Weights of a small mixture-of-experts language model, trained from scratch on English Wikipedia.
Size: 8 layers, width 128, vocabulary 9570, 12M parameters.
Experts: 64 experts in each of 8 layers, 64 GELU neurons an expert, 4 picks a token, a softmax router.
Training: a variant of SOAP for the experts, 243M tokens, 7416 steps.
Below are experts of layer 4 (counted from 0) of a mixture-of-experts language model. Rows are named up (a neuron's input weights, with its number) and show model dimensions 0-127. Each number is 500 + 25 x the weight over its row's rms, rounded and kept within 0 to 999. Numbers have three digits each.
Before each expert's rows: a language model's description of what the expert responds to. This comes from a sample of Wikipedia text that the model never trained on.

# expert 7
Event and career nouns. Whole nouns naming events or life periods in sports, politics and biography, such as election, season, Cup, War, career, death.
up1:496471479483513529479455475555490487512565471526491499484514531455526468550486489542522506513503533442475480489475524523472485521522509496531520500496490459491512490482467477533513528497484498423523518502500535536531510495526498532532493494453459503476474485488482494535487508511533512518492461484524522475480477511515442488530495478532503513463486469494513502495496475504469489511495
up2:520489479495516467482473476487513525480489471516469524511499515497498480510465492554467481458488515489502558496501558503452515488451475501519543506495521490522503455496462485519547450528498528519515517531510496470497518502506535509508533510479523544463517459486517489517499508533470466501542479517508483472494498514502502572431519498491537510472510518486480521477506503521477488469513
up3:520486504477448443531507498497465505470454467527518482483489525487470475487447524496490458497456475539501508533461538493467508528472438493505532445521488476534509488485486483501490522519527545508502500527506493477482501524503518494489471543498508536469547495471496499507483505479516542474525474459510498474529477525516488487535536507469507509519475517507511492480463526527482477485472
up4:503468455492505498494457481547461529499516502468499555514502462466514473474491554522460466510487502498455499498487481482488491503481493498513524510521528491524491499491481491475477485469502538515463546535529524500515470496537538495467517499525524497530543546472515513550494509511552492502469471514524521498499558511490538469521533486526492494506455536529497506508498510460464513475486
up5:465515496486530514509503439529506505482466473497467508519524489505484512481502501551501483548496512491546521520497501464501518488497470502465528557504454534468506486461503492462491477482499497512552492508482549509503485550465505522486525499495560519450483449517535457518471476539513499492503515521523488499490537453483455536495524500490483496503502534533491523508482512526504506485466
up6:480514502491460478493456511488441481468468499497494443532497513502461546467552493516458498512498493518495481499496536481577521502531483512514488502498456492545474468530515489531503470480467495526484500499493504495485528454503491519439547487483556512534505522452492481457478494504480500530499482509462499502487497486515490498485491499490528502522467514482494469466468510477506480538488
up7:486519487521495490488480489496498538490517498488431472519520499459511515462513526507495534494481485460519527483502508461517512526484555517456478533505502501477532495499510500464518506474539484508512528491518521537590523487522505506518512529512487520514537504457481486513494481529539455556514500515482514483494485464536476469449519503464516461555496502494536515507477500502491472488485

# expert 56
Word-start consonant pieces. First pieces of ordinary words after the/a/to, often consonant clusters like st-, sh-, end-, w-, as in steward, estate, endlessly.
up1:493512467533480506472500439513495504477479584485465531492496509499492514498487513553532516504553511474491494479538499516532519519482481513494482520459533504485507466479511522452479502500494501477528524489543497521513530532489485459545558529530474483516519472489498535516473507493537542470489487535473544509505478486546495490525538467490502475519503528513499529511486507511469526510491
up2:526483497503512542496474523494467493501497515527446531534505507524501520448512472476506502475483493495527496466518487487512540530484541495514482487509471506490496535572504552511535456474505514488507513539485484466445506499555523466518496539482481537504564506484475456517511503490499506503501467519473505473513494473468536464504489513488525482490485493460460528512539497509534530497516
up3:500529491489498458500486533477481491549486498479510468511482489522505535489449485481488532486533467484478485504472527452512503490499478495506500492460485445475530418557526534532478505469526516501483478471517489527445533529536511491499492489447514492504485491451489508491512523506457510456508478498492500494520484526513516529497477472507452489486515523505513530508519537535485496496544
up4:473456479522467507448503566459510524450537478513543500490504486485531524520460522451486502524507524511478480514496482523489482506517522492518547455511480502459493497522540495490504478517504545432501503514539485523509521507495462554504491518507481497511524493510500510472501463499505459478476485502518539505514528518528486459504498493494483498491497488469494515513433483549533500499528
up5:445504480485461503485500529477464531515502461483514493509562471465513494444474488476485498499483494503479521496507469520479499467490506511524508521512500489475522542479516510493482507550510501539504461525519498516476470479450479513488502457488515527510527547533489471520489532523512490471481525473497513537506536542501487506490491518566513515501515489528465504421525482538460509491500
up6:489502500487485535513486567506489520475501482474460512490500524579479531519484490492476507508468506496531519475528510520491501530494507470528533525515515509494510529499533503473525501465502486535516473467495476470476453542525514497497561508486490522501552537520497492499456488531531489558489518513516471551552483490458507490496481465512514506516473489484454510530511508520511513541506
up7:512480493485476535533495496441505472502526493461498492495497492555514486501493489511509508516467517472487476519495498508473477533526525492490515471534495525473479537473456507495518475527520520505468474485502528522499472483507487459468505479503530453448493533541464467540459498508465482496465490467527483508478451535465475516556520509474458476476484490505472490505462490482512449487528

# expert 8
Clause and line terminators. Periods, semicolons, colons, closing parentheses, heading == marks and line breaks ending sentences or list items, especially infobox semicolons.
up1:517494517488492530471485521504503498465500493510513495569529491492495507543514498538494533498512538446512460516465473502477492511492486500526537516507497539497485514481511531467476496512483519508525459504512481525492488491457516534478514535451564511491502556516511501493514520474498509500524447518537544521484514513494461498470486463511526495504500529525522531531521541519449486435488
up2:510501514498533522497474498470508505475473535517521526478533478489457526492501488487511496483516532511508512497514479445488506490468493484495565466454487483510476493514501482459509501499471500510486463486466449467495496507434523510545465503463501500501522502527525501467522463480468489506512505518467520502489548405534496470512537472480485502466477514533504499506482511477543510491531
up3:528523502536487492489497471462518513405512483547516507490510483496506489488506482530542515485500486458498452515466525497461491496482454481494473473530502498481491488513496470530532510496514526513463508522519510474470525501508501477488499449506458536491540476482535524505527514490516521478490494516531526467508503478536507491517498485500537508493536498508550481547552478433510532513499
up4:536511501471521534459477481522476538487521464529508500529530475497502490511459498495503533500520477482507471472537459524538519544473503473518475536475499501525449473453511496451507500499499553536467509523487519511509509508528502514504567486461479478495476503478495532494511559513500499462506482497464519509515512506502519523569514543497528488490492512451478508530525493500488510488473
up5:540492500482541467467494509503494474500493457470463469444523488469495495500551496462535461510507491529517512503505492517535458509508478463500556520538502454476487438456521486560467517476492508491481502438506487466488537524491502496506483503516484576502487485514496490489493493492550500500543495503511485479494486473497497497511521557480494502505525522510466513494486484501517479505491
up6:513473477537451503479507501474488507510493490535508482490472505513534521549506501519492515523518444472490503521539528492499508523501549515557532510495495529456510486474504542510535498513445479525529479497499517514513509515544468500541494551493456500531529476514520460508492470476465492474524544492517514466486464510486511499505513503494485450478481473497480531562470536488487474515485
up7:496500483492497487473507526508502518511480481466535516526469536530557517500485498474527498508480514505518500485497482505520497482486542495550461496495503472471470483466511546447517481560534500495528472506510488486514485469544489496498539501449480492452513521544503486519460492467485475448488481520475524448490487490490471508505470512521514527463503532492501514509484497523497553571520

# expert 10
Punctuation in tables. Periods, colons, semicolons, pipes and heading equals signs, especially in tables, abbreviations and lists, such as c. 1800, U.S., ==.
up1:505529522472512496485502497494498468521514522489527486492491502496495523481496486500532490479557494423495487458509501519515488483514501489505488486494491473494557488519516494509523465512527566537536525550488524550474503438500546561501503463483481499510503519489516484492524503491501497498500552492532497458514547473530451517495537465482485498507442502513503497479468485549500504487489
up2:487495500474500499476470439492515504491502527483505554483529508494480425498547515502486507516492504493519478512493562505472462490486482499476500499482446509485480495510534508462489474536509459515539465511475498454519498499497504537478492531500494535511480508514501541468495499497517516492529459484518469478507512496514576499510514476503507450478470462547522488475513501453493462472471
up3:532506525516489520539469466470481467499517501528499496517439476538479480526469504485504495496496542517547514509515508490497500453478529503534539506532509504466543453470523487513482519510549522492506528468525489502507498485493459493498471491477461525507526513526511479500485526537513460502546483522512504547495506476465504479459493491489497486514441523494534473539484483565511467528507
up4:491500509466457506529486453505510507523511477510491495552495497516457454506512490480488495507495473519534479508481501510494479571481520474529519493489543506494473533475493508507507413461526517504530475459488553521508508482519516470457535487515501493434500474484530502513489533518504478530513507490502454534491534503550489519505442517501500515515505476468480507517511471490496489466503
up5:491527528466455478508483491544503501509478530486507511483465521479468519535475482528503561489544479510515504486495513526517489520481528493510470500519497509504535461517506430499433505491505484465487500504535467522533569488450501494517451498501473513529526513504459474535446500525495509508470480540536499513480520522535533477521509481488472527512468487518502538491513510493495495489500
up6:503461513551460521505461459490513515503526458477546480474487500516492512566478517491544503475468525532496500497534473502507472497508512497525501487470467480520519509500469472469447527520514501509484449463465571490514524490475466506499493507507510523499534540493466539483504513538513501519508521480496476506487486511522531500524492506472571495501498483510502523513520480501508555456501
up7:501510547473481456497494490517481500473481483474492491503467504509493442509468482499469534504470532560486467492493518522477543462487522489501497479494482503506462514477474431506496504480500506525516519500483561461541512469531494491481502486478508564479507474558489528502501514473515475500482462512505529491476521524511515558509523494484456528498513459546514488472502469502494511475526

# expert 21
Sentence subjects. Pronouns and plural nouns acting as clause subjects before a verb, such as he, they, there, teams, testimonies.
up0:516504493516477512512515430563490501490429477543476483468492471532510530520533489528486510498502504496492488472525532478482471498502524519480509509474479491504501462464445537505568504475533520477521536540478514491509493520466482480477533514559501511457499484500468503494477498537510484471520506514505510536525483523474483516485484520488458471511517491503535487488497458507508470466484
up1:499516492515504491445515486481499512502526452539541503518532499528550521500459500505441485522513508496501496435469540509530497524536510537516499536542473467489493509463512517512458513495513477454541473491491498445467472486508530470488495500504499543490536475500519507533490487500487514492483485508485507450487546477530505524510512496490522439473505519467533489512469537506491524512495
up2:489520502506471521495454526486460498502497474468465478454540522491532494498474521415540503510488509466476493492464500519492507485549510484521485478463453477506512507534518533502465517527547464466469488474515482494463472448551484502501509495525483494502501495510527497490491501498499512516511476477483472521506479499419501462515495480516492522519523470479530477474485461472487477489501
up3:515490533518464460498516518510494484503530510502468500510494523527445495474474528472512477556482509437477513481522463473503457519483484505481498541526489542518517487469497499490501461499526504496502488485537497506506499522488481506494500474536475524516528485512540516499476535483478485448525507485464475483514490493513500552526500493520509509473511544483440476514423513568479494520483
up4:469516471472500487456503507472475460485528508505505527496479473480489482500497502444530482494499510537502475489513515517472433478505477532512519534488465478458536486475522487499491526520520453472487497477466482481504486493448494537538521465487537521482469475473481534526456506483507494486493460482519519492473502526518490475493564531525500488487541513485473485503512568488508458485518
up5:497480535472484522504481469479542507515472513479498501500573489508509507496465534541503517491477502538539531493498512498527481483520485541521487494524507506480546570488507518533522464545481523496444501516537555561461503507482507502463488506522509524542498498506518499494486510519546475480519473514485470498508477479508499474492455490514534481525520451503513510537525532512497514512470
up6:517529536479507498478492478478511514518485472490465447487493492489507533517437502487500535470453469475470477521503541501524537452488517525504530510518498496479544471496493530516471484472556506511493571523468491491548532500514509482557529530501489519524525509524482525534488473457459489501513504519525480493511522444508503502527497506513529523476517511531465473527519504505496480517508

# expert 11
Institutional name nouns. Capitalized nouns in organization and place names, plus common nouns after articles: General Council, National, State, University, Party, film.
up1:481509492461499512466516513518503474510491511469498517476447525550501523484450490491465505522501490474497524507464516488498507555507493525518480466518464490431530547460533476494537472493466493509505521514512489499510481482530488469451505488498456468510529509524483483488502455493483502522510540479486451504513533495483512506525501500459516473467468456508489499513495451453535518470532
up2:526507488534523547484539492529514505468510500443542510480508526469521530519517517504511481482512512535506447485488483509505489505553545478451548488501510508503480535538521536474498517472517507467493468500493496512466470482517504465525465519477504524536501438482541508503497488525563470494476488508499502553518553497514526514518492528542538484513500497497517513513514463498510475505522
up3:514524456531491478544480491526498522461517516539493551491516509457519478508478509498505489522510536532483469524454501543491463517508430529500537508500475533470486486516539449506494466521499545525501502515486525496536511504513512516501479506543562513516460476465500498498479534532457458517513502524502477480509489525530481530496487453521488510519535504502533539504499481491486509495475
up4:491485540474523524527477538500491475515532499494481465489501485499527490463480547498543494538535510543466442534491531479498515492472479479512444468542503528502512513555509534474498489541487511459510474524506537489474436501467454506489492501492476505478483534500493499472456515477523474496530511509451491472492510483492497507495517489492549521446524514506503503475468533494509510505485
up5:518547545525475519531491521518499453481531505511515492515476446525470497517529460503501517522494477493486512492556546487513467463484499484491480506469499484556468531509462498466513498488481481486484569489520511481549457476511523491475509543506482470527512529480534491524525513515452487490477476523493499490501464523518482509444463521498516456504464504508514495498498500483497513463534
up6:477509504537501530498517479514513539530461528462472500482498459532507505485516500530494463493544451518490478506496520519484472497512497480509533527525467462538476518517488490502508517535514516518479541552494437502475468525493500488479496472507465509479511501516509506520467523545463493482504499526501496471490493467482512552510485506472475529560480506486538509506456545528474509469560
up7:519484498478523542510472496514488536488443521489473494483461482515522475499462489567506482461525515520461520499498522500457503498531532468479489485489467498506485469455444508482460543497517466519541502511464490535498515486485525484496514462474498476490497488492501501491485524501515508496512510500524475552493490453522521525459485523479529555519513487456500467465491477533497454478532

# expert 6
Word-initial Latinate prefixes. Word-initial pieces, often Latin prefixes, opening headings, table fields and terms, such as Inter, Pro, trans, con, Genus, Country.
up1:510503482469458531523515486535524548499491464510446499460509510536500468489464493503520462498560496522500497515470571454495500499504468496488514496524457468487506488496477466493521469528487574480515499506526469529531523530500493547540499490537504511483473488481538520531471512512505533530507482522483479528464502507506505476497473496481513505476503529514513473486482507475498499470554
up2:487516467501508541470458498491514495506521518463473499467481464481543501471519438470502464444472512473479496444496498501502536516470495461499491503521516505519482511469505522492487515474464487467533520484437526510508532500499512497501472534480473506524479530486502516472482515517511508506508519464504495486495573490508482487494521507501511485479495448503497528536530446455466546513464
up3:496505481520463513493495499528462488536483512440490506491501527440505488492474496461539521495507476540508469505476522498500479561476546487502519478500517502532484480523489493482547489519498532471482568512488467506490471467502505451532464470502483493504523501528529496490516506482515470484463514494482465539479463516443508506510510495497455486532538498458501519486497475459480454506508
up4:503523504483472507494489483467501487527511513501518481460535544495466505474477511463497532474501488463508487483493505563488495519471517526503545461544533545465515537420509527572516526501481525537468503507499492493501458499457506528512514507536516503522521499496518508487541507493487528530497503518493529458535489476488470498507516498517491473506503470461455537485471467518482515512501
up5:524469535484521491475505496518489504497491451489456462512489529497526553495480490530505480559489485491495462527483494460538516465497529499467440519481462514491492460495470482516534559473494471512521463491501474496495494477419490538489468498480500487495480491523479512509504503506503497510495511462489486476460530469500499469505441493480486509521512500513505518494470544453499540475499
up6:530488534509486540468525489436475508477474501498455473514538500497483502569500505482516490481514470467540470538505445475505505498509515506546481488487478482430534493489503460469489473499513449518512512468519500521499498493520497477500518496533463502500547536496474496483521487484480459507523513500495499503480470474515514516529452471492489511474502448483487457461480526484502496523470
up7:517438487516513535495484512510515512483477494506504528499501432473494488458506520467476504539488509549465503504469521471499515512551496463563508477508459516472525534532524519535507519500444491534490492510478493497476480524496509487521472487475516487502491483477545520493523502496511531498498520484460486472430488491454514498508488516532491470486545521513516503519518465469488503553475

# expert 36
Mid-word stems and suffixes. Middle or closing pieces of common English words, such as heart-break-er, cont-emp-tuous, -ator, -ment, -ness.
up6:528512498466497490494534482491504508441493486518454468494536509481484519468486507496511542481538497494516522527486536531507505542483475490533499461478490466511458533528502477464517483465490501562503512465517493509509497469545508505538517494540474505522498472488530517461496508513493538496444525516511475483543493527507517522499468531491487554513476448487481522525500508482550460490532
up7:444497479506495510502495474495514500480516496525475458505511484542478544449493513467522491489499547471523474517497507507548518490523489496472518486455478514483482532475498441517504462467517474525508509473503499449491526491444549464496466481525486474472490534552543497524480516460477514510506522488500536491488516475516524488500491511530494464472480506544537525490458509507492462510482
up8:507477531496510459499472540524474523498512455511455487529501483477488517495451524490480500512519504527490484508507485484491500445501452504502485517508502521535503450522458487542491462493521502485482446523464556506518522517493461496503495512521510498514495481536507466505532489544482512515436465463534470481542489499470531497566508496501512528494472493520522520541491483545514500507481
up9:523513472521569495504447508502495515533481527505514482473448543509508501544468460482456507497467441500483485472498489522515495455498511470512494493530495502478509478490494474495486477511519479511503483511508528497492462516503490459450508484463498519517536516500553458509547492528505485465463471500507512450503516504473504545519524501489473501466469511462516451476523486508503490473455
up10:507495496500476501471495513443483480489473441508490509537536516523547517459495502487502501486516476521538494486495486480523491461515515470503536498534514489498485479508518533464520483492500467486514517529585553512529502497497476494536499492535500449498472537503507533491497522446488497496446476516492482516504487558477507490515490507479554476545506498551493494535508498493529525523480
up11:508473516517525499537468490517469517478513497535483468493547507489515492492542506475508505470488484578449514496477508511474476531447480466506517479539491459468480554516482466548548476503513546513495497509469500490513484505482497485513494517503485512470485527480507547549489503504479480461487482508506482481517516513515518485510518479495520520519551479542460566477502509482491515479484
up12:474531552475500523459520516539458514566492519500475488512524517486500480510488479509537523484498465451499510478527480456487544474498539501459532500506509513530505497495474504532471564486507476508535453502492504522494517482508532475510493465499463513475485549479551508499505520513470507548504519492542493464509485462500477499510518536495531455531493502524518477465491480483484513476506

# expert 58
Word-final fragments. Last piece of a word, often a name or acronym, before a space or separator, such as DAC-A, Pamp-a, Grand-erson.
up1:520490500509514511482535498502565509471502524529518480493469520523496495512501547528498504519520508500455498492531512471494503495518485535506493463512482489489533485508481526529519521518484512482458499508495521473467485506521532491491511482511477472511501438521473486497480546479518486531506514480521511482502469480557494522508521561463557492515536524537516483535517509494580500529428
up2:526449517530485473499502471502515531479529516485510463494504490539515438484456523522510499495503519495475512518489527472497489513461510477488489474490472488516507521490498543500515500496516517471475464567476502500512508505470513489392524479499513550477489546470521536535510499507511525515501444497525512478508490488467514481459508459473507548519481506497501519475498499477492471483522
up3:478472498467511506521542542476496538510479506495480509488487511515497469465512527525542463511535481503466516512471455471484504505468519464545476475475509559485499486504438524483468483483501477504462498511519485488496524471510481536535538454531471489511513506503516490507493533467469504501579507513508491506509507549552478466487512498469476485505495488552479508489506465497532515473503
up4:507474474492471491525492483531513501524527567520482486538502520494502453426492543504547484536478497511522502509481485438524485491540527504451501550483469522495525493481499529504495468505509468495505489491514516497518502489486493524509482520483547533497509487483535461525517521453466483458476497530533489460480518530496464521505512497497495502510548520483510560477469505479509512475500
up5:492509484476538485443490477503498518487517492521504453465492524516487507503466478525505483525502489483519461500553461515498532488552530543527550499486508494550548515495560460477530501516510489473483481501485471535494511494536504483509533534507507517514503533518527510545497504463509510496495494503519520487491474539558531495506491457523486536496500483548535484537498490518518531522457
up6:523449519525500524500521514447501490480494505505492518432517490526484521498502505525509473464515466526523520480503505495534501546513485514512504459463511479445509465539510470503524544502500494485496489491454491550482481482545485572513484530471512529519532504513499514487477501508487492516517524468484474487493462458486481516537495476503503471488511476489525500442493496498514539566477
up7:483528524501542526472494511500487537459505556493533500494493464499497511511491476514487475469526534539493527490507503494561513477560497507519551502502522463526553487493487473499514511499532509508504486511530482530502544528522446509504516489499485485498485498511558491526491513499509477538489479475484501489465510493493514467537474527500518502528455530431476508536518514520463523518447

# expert 16
Clause-ending commas. Commas, closing parentheses and closing quotes ending a phrase or list item in prose, plus and, but, which.
up0:482516498459551533492488491481529511537526545512478529482456488484463507475533473485466525516467496506508507509466511521511505498433511476465497515510491517514456554493487519495477506480503471456468486502498495526494498481514532509522496487509505447489472515497515492468490474511528492547547544479520548534522531518512489524511509472478490515503495495556451507511528528535545473477495
up1:534536517512457439503480509486480552518570540517511460505493504484505483483518518498519472455486505480519496537516502517526521518492552517501523557547454518475487488463517525485485480476537497490492498520488508501530490523499545496500522498488515509503485460507496496494501503453513499479475498513545449523509561502515482536497514481471523491483526498509552496541534489499478503512465
up2:506512471505510513470526527478560510521529527513542505543526532484509497501500516519510482519530462492475477474500517520529500477534515521501460528524505503520510462466515476503462521466480462478480451499484466519493553494540494530522501483476498474490479486490519513518484539494480526490484503448528526467502447547530508518509539524511562455485479488510551515486487532507503499517511
up3:526481476477471513498522520535487533461518513478485467512477457454504484513512480519481491461520485521493501514482482481507501540494463497475500476458435503489529510488516497508503524500536495425492513500518507551463466522479525506511495501505562469486502454482508511508547467459503474485513479458495505509477468491509502514476494522530492504535501475514468503547501526490456502448462
up4:519509477501470451514499542463495485462513512476528529541532518483520513505467464483475463501491495444530511527462542478526544492494486511492515488501495526512516509546518485528502459491512487494508508526504495539482497474506487503472454524551518528502525516443534537530498477496527536480485472522496500498496497518495449496522471458546498470557499492527508508529532489505466528524498
up5:534491494495485487521507519503512522519503519453516474457516508506513498485527544539498523505505509487523482446497538528527479514445497478501510485481528487540518498496488501505520515485489528469506479468494458514528503510461485538509515458490511525506561480506485539485508507448521470505547499501453500492512480445539487507533464552478543496457493531492479506533492530492525534548507
up6:502475538496469493515478463488504515532506510500494492491505480533500522513492501557553507540575498514551480528481512494492481553467509473497509514505471510474538481536498511526506492511538478471512515519502504438482505543458480487517473506505482528545501483481483515542492506497499503537509518466494515504515513505501474507450529456506482528468519522522475487520462552504496522559514

# expert 26
Verb and noun endings. Word-final suffix pieces completing verbs and derived nouns, like -ed, -ing, -ated, -ation, plus whole verbs such as made, used, played.
up1:487476518518462503486499466546512512468504515501478510459480510490530544519508519494510520528516519539513520471459491539519514531480466487486525515509463481515507463508512498479526521524500509476500533533526518496549489478505501533504500489482498541513493508465495505519487491441526556507474488516530546517521497551581480465530480491497514508514505475472524546479559521485499462502498
up2:539456483490537459487486476469517476501504519491510500530519462455543484539520487489500455465443473484511500437496516492509536534516511495466502475548481501510506497465513472465520455517531521527500500517491487527524500460526522502457495497521487482512489534476466524508492497499521522502534505534517478500479491485535513493548510499452486541468502498500485457482512518486545458527479
up3:496557490482520488465475543539466516513508486472502489484540472493550510497477554514491499479491532536514492459496482489524540496510494486515494445498489513477520484524494524468500477516523498469498512498460494522467481504476530500457520503518526497527492459450474466476455534509528494504486524516431490502474479526522493516537499470508470517476505484523513543500438502514534466487490
up4:523511524505501505478526445486481481504478493512509491472501557475493525491449505527499488507553539485490515536530488478460458502473530526499493504533511476496532497518504481504509487502460508483475485505501521493479455474452503489520501476492490550514517505485468514543478517471456508522483535527503509484514523519504548507429543490509505464529501510576550535510522500502478510514500
up5:518511493488494500493507527479455491479468528480502493496497470534464560459429513488476486490501517479478502519517463530525502469517450492451501523494508470517500512509504476454524475486521493473487487465492479489504502502480495527459500499486517512485550484506506456472521510477522498493487463494494536489508528460501531547507467555501542520538547498497488487541540468511500491450466
up6:508498490513522486455477513499491522466497535466546503476553486546489563468514529506504552506512512496541485467526482501517528551469483474437521519477504502534522527517474525458512515539557488509452508493470503492516472493527522450543476522523513492450491476465515538490508513492511492513505492507495532487488479501487491524491514506490509487487448480518474511494482521524521489524507
up7:547467509502484509444527505530526511506475520483499485466485507513508501450453470487486525503463495484518516518496516491524491464531464454494523466540510464478481537546536467520473524497523474495513509498487534515516479479488454488475482500515519482495549521514524489516484493479478478527470491515439508450545518493462499507515510509517508529538457507534486463484490527509485505464459

# expert 3
Word-final pieces with space. Final pieces of words split into fragments, ending in a space, often in names and titles, such as El-ite, Pal-m, pat-ent.
up7:491469514445497450469491466525466533480488501474485502466501476467500485515495462475469488486474483543520493510505483481476467483501453510495564474513484493501454485527491530520543463513501510502533483501487512539497507497514543488528520507525459464528461498458465480464490500502493481521541456529521503525495500481482514502498466543493471504499522549461526480499478481556499496481511
up8:511504526503516462496472498541499542472532486447489534510548476535467511499493463503463516526496529518524437528514481485448492487539507539537508450473525513450495527517493485502516522535481520524521529491468494498483502557532537467535514546476500489492533516507512493480466520520521485543498457530499517516479505523527511504505509511458472482465487505497498488524517521509490491486513
up9:492468540482529530472507510510515466524473500499474490510506536487457505461437531526481483459536528486496471502507460491514495521495517514498505520506490514511498489516519487459473431518511520551491495484471520500541487534494508516483526539526482478529519468499542516473463480479511484509530506499486513467469443480486493509531515539479469514520494489501578528491503470522514524483537
up10:503467522501493519472464490495451477530529531532507528474559487551477559509489502467463501511477471497507542486533496472505485512495484510450486485504476511447495485514525489464461537470469482494440447503525527493531483482517516511478481459526458508518508552533516522521512481509520491537470469502489484507548508517482473500497478485534512489515506512524507496513519525483477513503484
up11:461510472481529495464515480514503493552499526501486462497489508544480545515503539497480475470480494511475503494451548509480505474532510488459476491500460539474508487531510503477494502494467539516566473510487531504481460511477528509482496502522502510466491534482502535521484503492484513513503490482478462539517504511536480464500498501542492552541459492473554464532538510485540497525516
up12:497467513503485476476526561535501531536525489541484506501494514472486500496481470504477493485519554496496436486481510503509509499482455486496473556535571517528523539467520524480486501442539514476496478558484455539479496534497461501514473505521492483446521543496522470510476519514477500509508566518506510517507495515503512529511519495490508500488486486517509517488507467500489512501481
up13:511489477512519494488509496513527515466532538473491502530477498498481497496489483478484484495493510476449457520513489489531522502505474479508551523535492485462504472516524528458457534518532483499476507540471473431494515485507443501572508497499493487530550486470469476552482488498466495523486493477477533481492486518505508489457491499479485493483514562511509484492484494476468535466453

# expert 1
Word-final noun suffixes. Final suffix pieces closing a word, especially nouns, such as -ation, -tion, -age, -ment, -ing, as in stor|age, recep|tion, pilgrim|age.
up1:508472522544480489529481508509539481496513518527542483506505499494527507483502532533481501531525471513538493516492519513541530514525518460493502522496507538537453514487530489554493496519478498548505493511463564517504516479499446536525473483513499492495534496536489482527473542502482496533478501552495498506507506513549524573499478508522449465492483504531482483499461496532483521476512
up2:494509495486497488512510498504520492490547516470500479517465455447517503468479485483536479505527478502449521520506508504504465489455492485507491487518508538532546510455526490477542513488510503513516528548485490472494526474542485537448508495534485507496516477501522531521471484547504477500491503505496473542540510479513502489491522461534497478459528481527520506483501512580471561474494
up3:510508498566459513533522496512529518486514482475488522483520492494455480523528494507494506500540510510489509445493503515526523470486483505488553501546516491496481531505508509496489563490522521474466505530510482519541483513521500520486512543490504528507495491539537458565467508508508525526508485438530492486524547467506506519477511510496530492463520514520480500458501484496448523557512
up4:443501538517511480532473475507490511473483467505476515512525501449493500469451472530478492488516497502494531456466478528511526478469472483486518507496499535522482469532533488526545482528481514495499481491488487521526477469496517504515475541505547486483487525486519469535501509554484529528532495544466460467453500496507522482449455490492487527527531447484515510466487478479488504488491
up5:497506509506465481507504489525509488492494477496483483491470551512482498484489524512560520490490488494503481475531522525493481519475489486471517549529431517514503570480474511496523519514485491452527508541527461523554527521524477487502530512504490510545475461532526508506513535504515484481542522485510515468493517505508497485461498467522507434519506502536445503528460510486489477461520
up6:490496525465495544504515477482481540515523539481513472469466519508459506501503540505529503490517497506501532499503518502472499491466480505471499489455437515537566458476510507488508498458482516528521491507492496497446495504502513464485493505514506552558477466459483495492458505479527538443488485486524513504555480477486497477494505523521489525485471545509508539481454498527504525508494
up7:533539512513545514515527497492551537478522527469480515499482513478463481538457512539534457489517487498504538462499503469452535493476466521477461509493458496504458523494468471519481541522485490487495503485498481501476493480503531531553501532557484462511510511480541509521487538506497455474501470460500499487528506465527510519511510513512532482537488496478550510507529506506496481481516